Below are experts of layer 7 (counted from 0) of a mixture-of-experts language model. Rows are named router (the router's row for the expert), gate (a neuron's input weights, with its number), up (a neuron's input weights, with its number), down (a neuron's output weights, with its number) and show model dimensions 0-255. Each number is 500 + 40 x the weight over its row's rms, rounded and kept within 0 to 999. Numbers have three digits each.
Before each expert's rows: "comes after" lists some tokens at least twice as common just before its tokens as in all text. This comes from a sample of Wikipedia text that the model never trained on. Tokens count by the router's weight.

# expert 5
comes after: " ", "1", "2", " (", "3", " +"
router:502473457479490443533370505451501511452427534468534496552422436574492479553502515524494532547516507463437493552538427468508529498506492425509489513409497465542533489563502496441478537510510448515482538552449516512492482516463496484504516553494497442517486556460541458541499473502436507493479541467521479513522498521565465478530557476466437544461411530501502497476488559490530535464515483564507499454514433429451532480445548526403493478487531430467542481434551497506453564519532504484495508477462456474541456475513513471433505456556488474512430553448542523558548529527479541456445541488536472493465493561493405530453473489563614536472411523530505534462511544484561549488502540501540477519518412522454475467512606555457510489517532558491508489550434472561522493562477465
gate5:415459615466483425514387489447501528497519574504489434565519510470456475501493518559431500502543447501528551503482526441483478571459437520540550443536465527514491508500499475472442468535518424542507477510518471489503499567438483432495444511521478479513543478478573596507504630533489471429464466480505503483463593469546437534451526529445521491484505553487468527593494493468543492499482438567506495553551606472412508543489542502528460437457491519536524550451517519453494522448500510486488487559524484502483524503458526485536467468515533529524448522466486488504455593475539541462505543490464497578513485466519548501516526570496490450500536525496510491531506518522554450478494505512499437395505531489510495486533441508440477470529521587536492511497476499474553586486443536
up5:541523442543467525569524534467555535440517500486483440485553477479470499546510525455501536511515439452497501541472541418452552478469569447490533545511564482547494513560483537514472556536462536541446478503534452551470510478491555418518524520462513522478445506501503501452478492471515487509437565502452498473424517550524538568443516453490498451498555506560467493446486519494510433529417557460562501555561452496540468483532446538537492512514528483546498458525450532486440446526455473498423493469494524462535493512525474480548466511567390448470590486561466470523581417456535480532432432489526530547535554411479492606465493538527506452455481534490493471489505553499474523514461539518492496549444496491485554521548507442562496533515417572508456500474511452490578541532562458
down5:506444546519505535501446447443455556454470407450529447500541531499552503474497460456522499550494494512522538452529473496508516482513553492460538526509450500520486582549502510559521502494509560513534597517488503499534467487519530469489502507456531509515493520555572436525549486477538494506487445476481420481517484477515452515460440455502567484532532481481563526565548444564506506478563530488474400503420506526457450605512522497524492457535471577503503451511504496490514501484490526473500420529480544526474492510507543445487387501493518462510558486399491557481429449433427433562572513515471513544483488465491506554472525459455499510468472529539539447471515507481454444546536510595488453484452512515577486521471453435563590454527537454493463620554512563462503512490459529
gate6:483542529450474502559466512461538440392495478506511507534479529527542529462458452516495449499501506478418456527571500443510474432466476452487519485443441491518497518500544458555480525537482502514418508573493535485430503529503492518532561533569489453568497456445443443463477492441515500453501652490521513533490489502524442458571489466492559473531446535511470446525544528527537540526509388508477465489524502472496430455519431516529501539509467551510484548558529486415486464483532453465554519522460537470484516536488512548527579579526420484444511525536551540545483499552580534476506545518495448507513436475510480537526491515486465471505523532470548551475487496518464424530416539534513582487540535491552494488480447531535504537466491517473467493489454525534594566538412564
up6:463532626442619517480534530485516537483485560446565480440608496549489499480497511466478451523547541464494448505420481492544444508562479505461548488495559516521505514529483531530514484531459525447431436515488553537498442473509467483465523502464463561549492531465481523430432505448488498514496534464452425468544448491522541525471529451485475472520450502513490468478535556526413566512527446528464553487512508521447537454519482494572558559506548511503539466562473449479554522528489495527537520593530496450425528503492457443470510574439528511534391428474501483501540471484533479476528506504475476515490489451385491467455469506433537481529568591517506534549486407508466536491511532531563449485529464474457515474475465467523549470548534458516511571472526480488522474514513516
down6:459519502571453459484421541477537520585467514528556480476553539517458466397484439508482525548470436470540537484447491491484517449489462536545461463501483553497530572433487480485556476511434506526484480560514515555472503546434470504456541452473503500507519434472480446597530436479510471416499501492479555440511468519570472433499527535454521544509594544503539471622536452542488522560558471553474593516478519508458475519520507463442490530545448436502478562481534480468486493544457523428532478511481527459554522438556523560525462494470435532500436471575532492544507513511544505562567550557495496510507498463525447535510442462508468536528534476470503483538522521526513506515482535517512417441500501442476431521478513441502489541472478510537478489562517561500451457410455555

# expert 10
comes after: ",", "s", "ed", " However", "),", " well"
router:507499521499554476532459527443449494447452509497538508456439465519502533475464460485426485531477507475501491496510481527494528517522500497427478529382499481535479537464505562459496517489490496529517514537440512556456524516496546514580541627511465425539529490530472458538535463547435512505467446488557480527538479521513485523463528502491482476488424511567519509509483470495492508492538466525490505510527449446498540513548507466484447493460505527432546503433511505530575568479490527503500504434478515531438422392577520490491461457550471515531462575453443448539561508525519426477466437523554408450518518449499524455464573463484531533444505525465600524472526503478546561555547572540495483531553471492448500488582533469403469420526536552530464505438440527493506507545396487
gate10:447545485508530484504559574520507565482471574523507428618519512509552526471448468455493572457501538415523588506513548393480544473496493517455517486508530457539535534525490539374496462469432505472482469472474530460510560502496550543483578541463478553529477529483538450425515485468487513446474528467542464566507495389452518573459560523495444487527531501439538500487463525513531489506528497500500404559505480469541547524485456501529497499431480538546488446495489530455512578487447520533471482562456455494512497513583501425560494497509495440540600464499493490490551458465510414478521463546571537500486525491577457484583504453498508502514464525520532522521490488487479522513472466491474487507471456533498468513475482407483501422487479476456504506513545505434457454452512573
up10:476453526531527518570522529452434574444587479562546537562513561488497537567489580481501489498451549510493496510494430459532469535536493415426471458532496507458497500519446518428542521453490558544492491535526482509546474490462499448583504513525512398547526528499459510503445587507471501498517480510532513466515445530461446495487529520485526498497485479475444506472502545527527505503543538498510524468534486571501531523498426499507570493564524534543445514476546467486554482514558492524526475526500412509495523420478452504606543508449619432471522499546531422535579522472429551412445432466531449544395491510474470486484475425540449469411421486534517510501511498517514490487486498526532535550463479497533465499543482455537482516494477410524518465504452488554480532535471514
down10:497533478560478486551482437536444415587526498520479496495497428512479491460555476524546512459502479502500535498491495441457498501524525486535488496437518475545451477546522449511428553553478504448522569471502532453579516501542454545421479500531494507415454447447504499498522520489482512445429543520530503478476569543546439541529416468451484580511525569528532466549561467520485498489524498509542539491426499594497500452504397520453423528502534486515517493486447454523461538477521486413504515498550472452483516560590590464549498540517525483495491540423426547467459438498509494545542494512474533521563551554489510494477523456510515549465513490528442449505510563464545445502557489447527486536485432509507536505435607532481481479480529498558554522478541464449505425445564492
gate11:489488483486452493381473498579535561520521502482562527562570530520554455539564466543483482498483540533519458468529493529546378520502436509531486473555441469488485429506472475509529485510448480496517491524456468458502379498522532528533460549505499543540458556495462485553514549481471439480468486549561575439481523486465479502511483486535532471539418586420524570556500517469453516510489503522517487492440454456468503512447428487414439488420471492484461510493461449455474491416526438510536424524468535485570503503495512463473495548433500589513502537511473485504451528502555480456499446552538481525499537520528485472516488522504521492579542474598532555543465536504503471483464545463554435442547522495533496553460483549481518517502495430462460505595507529539561529475496543
up11:499522584505541516503512624530493526433478470544486504492527538542524455461490570544534436574474552459457506537441464524516539559461474509465525543511464495399448517481501533480437577460512490508504490598462455502528439541469480504500553499500503472486553467469509449569509396499518572510501452454490491501480488523438459430553474499420509563482552498560490548484538426475561466430508515469502510558489511500451488553450554458495503543512486536468527468480517478537475459516470495522541549488519539585558465392471488528509438500540450552572500463439424523475511518547499474493571527494526490492471502559495455518472604509529457406505465528515517479458515550466474421465476515529515542500565542499474515460506496446455543442535524454529468483529471534498550529498502430
down11:463447525519584498515450485417508436551487495508526462471506499475458490432459481542454522523444507505496497478525497525528508448551497539500442529511514481545503537463511508448457447459525463496485475505572442594482583471444446458491560456546541480468529434542535575493513528555439474563573494450489494493453506522422549492553490480528442509542480520485417469545526475523593517511511516429487596526516520542535516440437471478503481499484521511485493522513464436527492460553539552552572503449493541533475466509528475459456538488520482443501565520530503421530449508593515518535538478496550413436463464507500574504591532480462531461495435469445533446490593513510558526508565514490520499547483429511488513481544462472521522499592538505429513451519463505402491489526500501

# expert 8
comes after: "\n", ".", "-", ")", "==", " ="
router:429389516468536523583425567463546516412474487461548455495476432468535488530463505521514505430540528499440457533547414481519550475490514457481475490460526504483527481494566541524476506445519433527491540557427531521523505539522535480571470493505577486491508522504495451535462490481426497472473458496526466468496559589609515479458452434498491544481491519488508505521470531540511540505463497509529539444473380511513587482504503541497477502505559534483533462463498505433492515504483491428504506405512442564487482512543588492445493494507501575537480525491506487490494573476468543472474522462518496469514558474509444499480423488472538517490402555505557575495511466498559496438499487543488557503471436468490512536588515606563508510505560579496480475519442488522506507530444513
gate6:533435591526550526528496557519538522511426435430469535448546466541479482499511420482530503557510518473506512504514505490539519503499496499502467497463476508548513506516453505461476456484549476524552488526558526511431496451544518507516555521425448480515453541474452492461521512495492485471518507579460488480555476590455436564466414471507493454501477542502465506488550458495498494534420531368407437513526542484496498559435499536548540461478568515498512524544561567463524488518463425453474553463523541549501571481497441499518512517472491525609474424470510495560473584499534479518538549448534499522483488478528496551472460525539456483425502462495474507468489513609523440501430472543550562509476484433465404514568476494537532540469485544492540516419502433485513537503523466
up6:474498502559597523497524549495534464445496520521544540480461489457424457504459384409547462408477497542514551494499486494406519534496455501458551460473527562543426546547483473551496611502536490544493499491469515519495575496539481554443458418518435481526456481413486532501487480501512527494586395582584515439472522521502458561561540499531529526547474512476524516539534559509516489471434574473482563496449561465516457506508456503518504544487480497460508486541489422518514535477553374492548509478450567501511511527480493493510463495501555524518545544486479444523488445511587489507435512485463497463496530525545480507518512478467506434471522558441438506546473490515538445520530512462500545492474488525448462514540487528542495490465519497484528495481548485545490567504502402
down6:479484525488454451480489539568561489480507527518495516492522502541543478473515522507432469491509546537493417443527505504589468499439537530456495451459499530479475517520475488503511466481457467572463455455523499512479488427492495558506516516531505523485438574539548495482447512529520501545544521515503472484448381536579513509451496551432459430460536523554510522486539512456419503513458487478441609534588473431530498513509475532464476527438471452537471507469529529522534497540475467498526513436490580510519516543518499553501468590505589532519542513486556482362491503443509506546536482484545519472494581471578500448460456601506464471465504481506517478442531563521448487514562488476553419471459483520518447442465544500526442457495455478551483489422467514581567542496527532
gate7:536463470554514548521491507514404537479522491521553473488497449457568444557451473589431486521476468452474528600522566447590487509506450481506487495396498532560483405502504501532533529459501481474469497490519441459453495560482506508494572496504522570433372526517469545488407459499544522482458431564494557536402525548529478443493558495456481484512493460462484520515559524562529513459451432535574458506514567504526538517444550457539423549480542507512513477491548492490491539497564487483481425491580508517506502436479446528502505546503511535530553529513494502544536554520542463471514537482459471514555429498539508506535494488522477398538513507521466454421455522535495485504530553473484488472458513482545460483416508489519544527465524438534529509487463566472522499537502498
up7:480438531546511525455560474435480507554393481511507504532551528560462479501496497524466476465551463563435503510509489476458514527516474472575497475452458499540538558493501525483461554485465510463483432553505581435507554523499462452449469539503533457553488519445473442465528546462488471533508484523442506492432465503489529588470486518482548436496544538441594429466535499515511522545481470584530489513502549492506479536494477381496468533453506482503495477427492444464564504543462557507574488525551518462502505563544407529553557532528507469515375515472480420474545499502571467522502546450509496462530510526501528527539503533492487462489475479484437561507442486538558457460492497590432548470471472528522610534517466515547516440457515512490558548488490563453481486481493449
down7:469568557553527463472539481544451505532507544503510531508520500455455508481493518537538476445475591491510511552478512527506565458516546552473574514512441474536486539536507518478552500596527517497574467570531423543483440514415446473520481602468470538530465555486463493487521442549451499473527445548548484515450539472455475466489489473454481524568433424483433469435498503512478504452521451507559469558500474492457478516480537597388527497512511559473433497518413524550505489505545483515495516545506525614471488442461509538464547464449457478513495474541462504491489531520498441485544510437493448483496524502527502473464539471517473492500484502468522526535584560417461552551493484511513523375424557501504541522462490507534423450549516534525508484457446512459500535528438531

# expert 4
comes after: " ", "1", "2", "0", "9", "–"
router:502455506466491481539476486526458480448398505427569533476402474537514504547480497489537516586534470490503542537512451489443551501476500502527474517439483432570555576553520494419542518551530464530524542556469502517486428540503482505492516599475470479531549557439516444577526461494472510483460534481493451491513560558575436488453524460493445543486467556528535493485463516476497492488488503570508516508420468440481578497472561501488491530436472395464542494464541500462462533558491520429452483538416460490503488421517499516481443471526504485515416556471453470553504506552507482437474524478492466503436443562464478480476497477526606580474493482498516542549479594494508489551522547489515500489488408536484513475555519520487506511464570600480480539491470540517487518504492490
gate9:492449487488476480584505509524478491543479527463426480471480439468527529478463496544388566480562547471567481551528480514429579508544428529503526497494543529503487574467494440522571501509545427525470535446497484456468492551458498555434503490532491502490459501509537476548469520524458438488529477502524505487526505486579492582485546441438428518534460495505487496525546482513466511495411535576592537474487529501504510530533495460450531588392524530477494435505470558440511483492495565417494429491497444494522530502457477467483456535477523444562523435540503575464486481556466508459489540407435525545489443554517515480429493559496509530524476524449505497555496562477533487442492565578500579478452527491430447525480513467496523519586476495469496490545472505545477466525504527
up9:527506521535470592473465490458530418513491496577519466470529505475443541543406502483497464518558453519576505490480472514563507522507484441545559460462477464472500467510531465534509535506526494486506494488491507542465541549531491413451484504500489505421620529447540498463550461577507423471499535471483504538502561543506460561466577512476454476471500588525493504568453545480496486487500455484537431508543541478512566550452488438470500524545504455469516463461471496510471439536486561435491503448455503503520472580472403535465575524455523466468565533479555532427466543475526495451485502481495520590566566564472436534479449540533511575490460450570473520522528496530506480448547503505463472505500568536578485521549516482527491440460480457561430456557488471533531529447474500
down9:466492531424507476520516460569491424484520476456571473502490460442454517560436527538520461479506473519519525505434431536463571492549501479495464490559553451503490494506446573458533510460479436483455529531506500473459498498498517596469427455547474557555505479477560517541538506528532572477530437486490501459459466519481499472534505581482453501523508468488463482494474503449521568565516434594581463528501515504502550535523536438524522508426533515490489463509544513524655496491587503554506478545546525561476529488435423522417436590420452513521511502545512555506464440503484506475516538467519477422462451521507496526510474554490485547506505446533468527434587500526490495483480450467503549554500485542494434445497528490492475484548477445427485552510499458478581496490509490
gate10:533461529541505457466470564486529465486570477538520537543549501511422451496513424523468494567470474464512523503438489463425430425479465473476450493570501429446563477493496468495468505460569521536491469544515483483557522427522468517534437461437482491553467467440517493397473473464546508542442525512454542471566508544468513500542583527482488517461546465468492525445597525493492463500588524490493453525488591531505560511534518526501468580511539481517434573488485439461513539436449472467553494448461522470488558505507477488493511515447537496548516449437596498556495510552428559543511561434501511528522584510459496461564487481518576488505530532475523539465484528511490481502547516500484481432572482467479444422542582531475507558557464492503494464443512475522481505528482533
up10:515505447514467464536538543552545543486529504527462567554509543428527536505449513485412573521489454550451536465557530477548488514502528490456556529460516536503509500502517493481443446483508435565483480563553503570478447495535494500490528563502519577449418534429477495536489553466500471424467458501529440435510523476532521479492558508483484434484553485484468423407461525548488449483476488446535517527475469520470602519440462481418463554473455494516456515521441533438507459441459477477558545534552516447542446586486540474446497551485547467500538512550516487490506524480527563538496424489478514586571446507460485497503538477448548469534508516529496505561491559494564557525466438464496558531505454466488592546565490447495500449505507501544516496431538502477492413513476475
down10:516460533557481596500488503490374548497524426469557493485527501473568479545510528487511497509494479488493467482514462493545538533508480556386504499520454492482424519417524522484481541512463533509487588512462504468526472458511423464523502487490514559509469522513516537457459482524446521545514522449509552434530525535529510446476473440504508433495478495525486434536573481573545487399484459535494534531502536492520462546549439495505466554477459485463473573521463495516491532513429495489538459465512505508483529430521451522481562527494535500514486585479502512520550452499429486541518457522535546510553524372484413520528428474551505565482484550529586521502430488481426502480553439544490545482500465505548509591488512530480514409430505499500541485571530592549488437506471498

# expert 6
comes after: "0", "1", "2", "8", "9", "7"
router:481517480492524485569420469435561533479459525456532486547473464550508519519486487416613536435469529495461434532564509534443530463528504470458494526475477504554570530457487488517523504502488417487528516547412522493487490505524478538577491505508570413528509511492490362490497486495487410448467561503518523478520529558575438529554517427499496536539477535521533412507544465497471494569513538519547417509499514449523509532553410552472461465528541499449547495473457503481544590506503561504486482506476458519493538522506522446457468476554435468490503471436500445496562499554524489470497529540555532480464464551519419477471480464549537493461477469585466492504493500533555554453537524511529446503518445522448485548453496493469467404570477542502454491494514512499501510444495424
gate9:524540539475510531554520458505520441490474484560511456472489525516461506556413457459443487577479457474481558472500485514507477539466505443416492551513515441509473589495460557513444530552465490553487539493477556517516565469475443431481505541535465573521523476469428532525541473510477522551552492483530507399473502479520554527444633527551498487503482520481441468488469528489419528528536444505502505554518462612528503531418531519539463399479488459525525473549484469553410551534477535404481546499501518531432456473480537519502502546502521583505487440516527508483522527521563502507503525545545547528501518493523501516489477542448524459485487562481487492437522573424495516489531512512477501525449539533443538430495455462501495586554495466479475481425500534410520522477506426
up9:472422450511533462433499470484450534457526440450442592497552484491494539462469608542573477469417511510487552538494508505478521558460427519469498426531445509499529521454460429476489543497542456453563472522512487528487406555497473586559557472504506454467481503461502521488482526514491429489467547544512444569505496479431465503468379527517560510484537504475500492482495485531537568538490566488499515512464569439496560513580520504488486576505511522437495525553591515480525476525549507569514455485587486526555531481520547492512427500449508484474479514508455471449498504552438488459514497465496523460460485470515458477495565543598566528506513556491456550490464483555461493518465545507488530513574513502564476526579507502453502449480531478439519592510448491493472461518486475
down9:579495458468476528485461477449517483518483516494539516445447521436591546489545485532502522552522484515553479513468565523494557442454529474543487555566479460496568455492501557476500522480450450484514540514522494435532499544513435451519438500521489451517427540431574555578635566461483557417478495503485405527538498508465447528512526428539547517502528535496552443449481483419508531464458548466531418471518539517434443452505457510573466496473480530481511480488566453478498450484490535544483496506470537554455481467493571493472533516527538528564402440505482445502534540495496486426472567499511556472506565488477490570468557484487580498464529507480548564542544473476478507514525494443490472583448480509512504494495473489420489454505478540462490520449521542548469469493499547
gate10:442499448482512487460501495501545595531503430528480547481553589480529524502527504477474495544492447460502442544547517463563442440457605510449469618496556507446458501533431525489504465538484393515531493514526501477452589552507527518571494541483518502501517468534569533448518494490434506522526480408465473459516530514507492534460522488507505514466511483481477511525500501462521498512508524541481516501440497528502495524518550570438547463461516617479472444540541504548538463465514481495523468512512474478484534521470456573488451434498557558563445432494477485474563471467577479504565510547507447523437489514559496495489557501535535535580519484498420534459457470422504425544514514486388496584506441489424411505489556466529508482578491505502490505495506480510476483442496510
up10:499569492508553513461522502484468494523495465552534557457521467542475503461450501490451521510542538551444510541462534501507531534452512434491504553496455553392445610554454464530545503492463419458403483530480565591516499564492506476484514475540472519533480506502454504516486497517494564543534536411530552515549529483527445469487423536600545499470512515498436476510526583436499506516516480446490566516465494524519524527555493522480460531490426495458424530467482507516415503522468501512462423533540502516491540489481499476496511517510501479535461492436542490526430463445421525477475555586557466526521486545529508425461539472490566573490533491438492472425554441546497538516519492452464472516529557490618530458466575503525501490427546471477473509463479491491520461584506512
down10:500519410469534512480563516578479527543483543565495433459544483530524463512448528422492510527532525466474489483484565486549528508549474521510517560471514379439405531495491577529543539519471513501499559535534535493520568554509485538495562501482452576564488509511473481488542493499477535448503463520462575456450489480562473545497470484519474537475442546555489529509498514473434477532554442503499482427493514530450564512533451494421520532482517524452518568489537510492478488523533519445508428519507557455520538513455549533478447493426523441526407468536490476522528577496447511486447482479509461547505488521457447487473569472482490460579423542522442487403507483539461470510479637464568496479483535501476525451476517554448494510518454473556523471457427472434498526511473549

# expert 0
comes after: " |", "|", ":", "-", ";", " \""
router:554466547482512465520493489494516535450435502463534482548504481475557475474490515499545457577491493489477456545515473509487478526564531413425467524465528491544519550470501513469512521435479427506552491522483560445489496487491464513537514525490556493597498503543533515520524545484479487471477516508523493405511484512635429413495509448508450450559481533579552495557541512537528551486498437497528484511481478495449511502537422557441471529524527558505543467440484472418580506501489524482499466458525495419451522518592505487513513506546513501534515518507442466529524543538458476422516470507511478469420494492500567522518453487488624618446544528555566456471514534482543528453500475484505480468492427522446485517518465537476441416466433512517445570482525441482577453503507477
gate5:517453546478524492505474524522489528516475465502497470446489500582530454494486453499461534506499464462531542461457491438465547524544438471539526439465545512500508516534500499483456427494502552476412463569516562517427440529557529487465430520553550555570456500545464469517511451533506466466539474538462499453472463495484466510541518532484415484590452476550517477430453554479546564535506523571522535485419521510550494493498453419512525502461482474513603529486515605501543467485482543509519412501534502442523477505493487545545516570498570528484514486484503586475542495474455539472582497512516514483509467478426464558511455480454489508502490466482488457472500452492533443521524556486568387506438629480443514464581482498563463531534491469451469569493478550504483529489481560
up5:477417481468488537497545472482451533598538430480519514501479447492542482514512432493486426506489525497505574490392520475461453465455483442439504449520498417530490508543517512454456509469547514460455497438500564493446542497518496531518531498504495516441510524574476532534535466584471528540410580453430529479504602485615506446496525467533551469516446503458480436494549523456548508492506535506569486443494442530493484511497423456515463461540516557550512518518555514472521590453540511580505482469498582457510444492472423539469488406565466433541480511536549538465524526515529470478512505574526476517482456562541583532513499532509472498428566481469525480499561553540474477476523476537531500493458471540553504441471481495447528540461508497506502453508507463459465479502459527
down5:547503538481520521472454455471454570482536470458504544475463484453553507479513524526556465468560466477532544552554463569500390443484604490496471475455553537416524442557497439539461511527488512520555481549528502444496488477524565526453504457414405469519501498529394494499580471471496553519553501460545495497499489486491470513548490520453477483480532439442546502494536464566487479520494410518515500572535457503490414436485508485507500517505530520492488459524515511426541536501457487531480489541506433479523475506458464383487489505487517534427503487500494570428488465612475468532495496547448483531471561474525534591491543563450519523571476514510488408460530538502577530549532609530500463496483517538530544524510462511534471427469547473468481510498506488530477507510542512
gate6:593526495453530548542501556480447448520498491529514510497465494455465480533477472535483471511518521472526450526527498493493549544498477516577515508540505488489489469420442550499538504492536505460515488538462522484536510500449535451472529541505486560547494603487569491460542501504478533528534516465482473478543453486453599459462454531448531448536526539454492561486479501446491396447506455544442458504488460444458496520589461433490511536502583475466487448497441470586449501532530481501485507425483556551517481451495554462506533538437459458472506524523488531477441512523434498526419581525470443500624520525464507425504536467529442432477513514546533504529502521614453522489534554479518448467498545497472438553503463498535508481512497580458545551508521595432500552543430517
up6:480509498496457531544525457521489498452529479463485484504470519575560504581484515466537491480446430556468482471523526520498463541524477534528558486503500536565566498437437512529548530480531464534450539500471467493497496487464581562511505442541405470439592524468486520422506537453469472526448497534469566505554528494452544479474578501542540507461555502434521511466490548464495517538506508501385558467511559506554472531463535436525555552509500510505454502439583482545530520422532501450552501423486480501481446465565545565486487483453482528443515502464483479556430482535480469567494514533614527593511452481528550567514544479495459434589495476485513476494495370508460488559452513415472442536503484471482472521520500492481490543509482475480494486479496554533463462467495538
down6:440478560426525535469506537456489527548467531470559485477530463509491556460513428456482557415464543479469486522523502443489523530450435514509555481494471502555550529534481542505504453544479530471465546450538451472429521543521487529509511472552514520532534552564527408487464562546479543503534497432516494587442510486504446531427465544455448510502471536521465483586529488438546537559450483504412472502499518510571459558509484489496458542434514428589524537476525563474548571450572461497518515546468501520409481485452516557431514496469596470467475494523546553480562561522531493518493525560499547462506488495505512483520574454498436502542495441449514453528463448482507499575451478445497511475549558479452491478519471510464498488542534501466468551434424514496492483415508532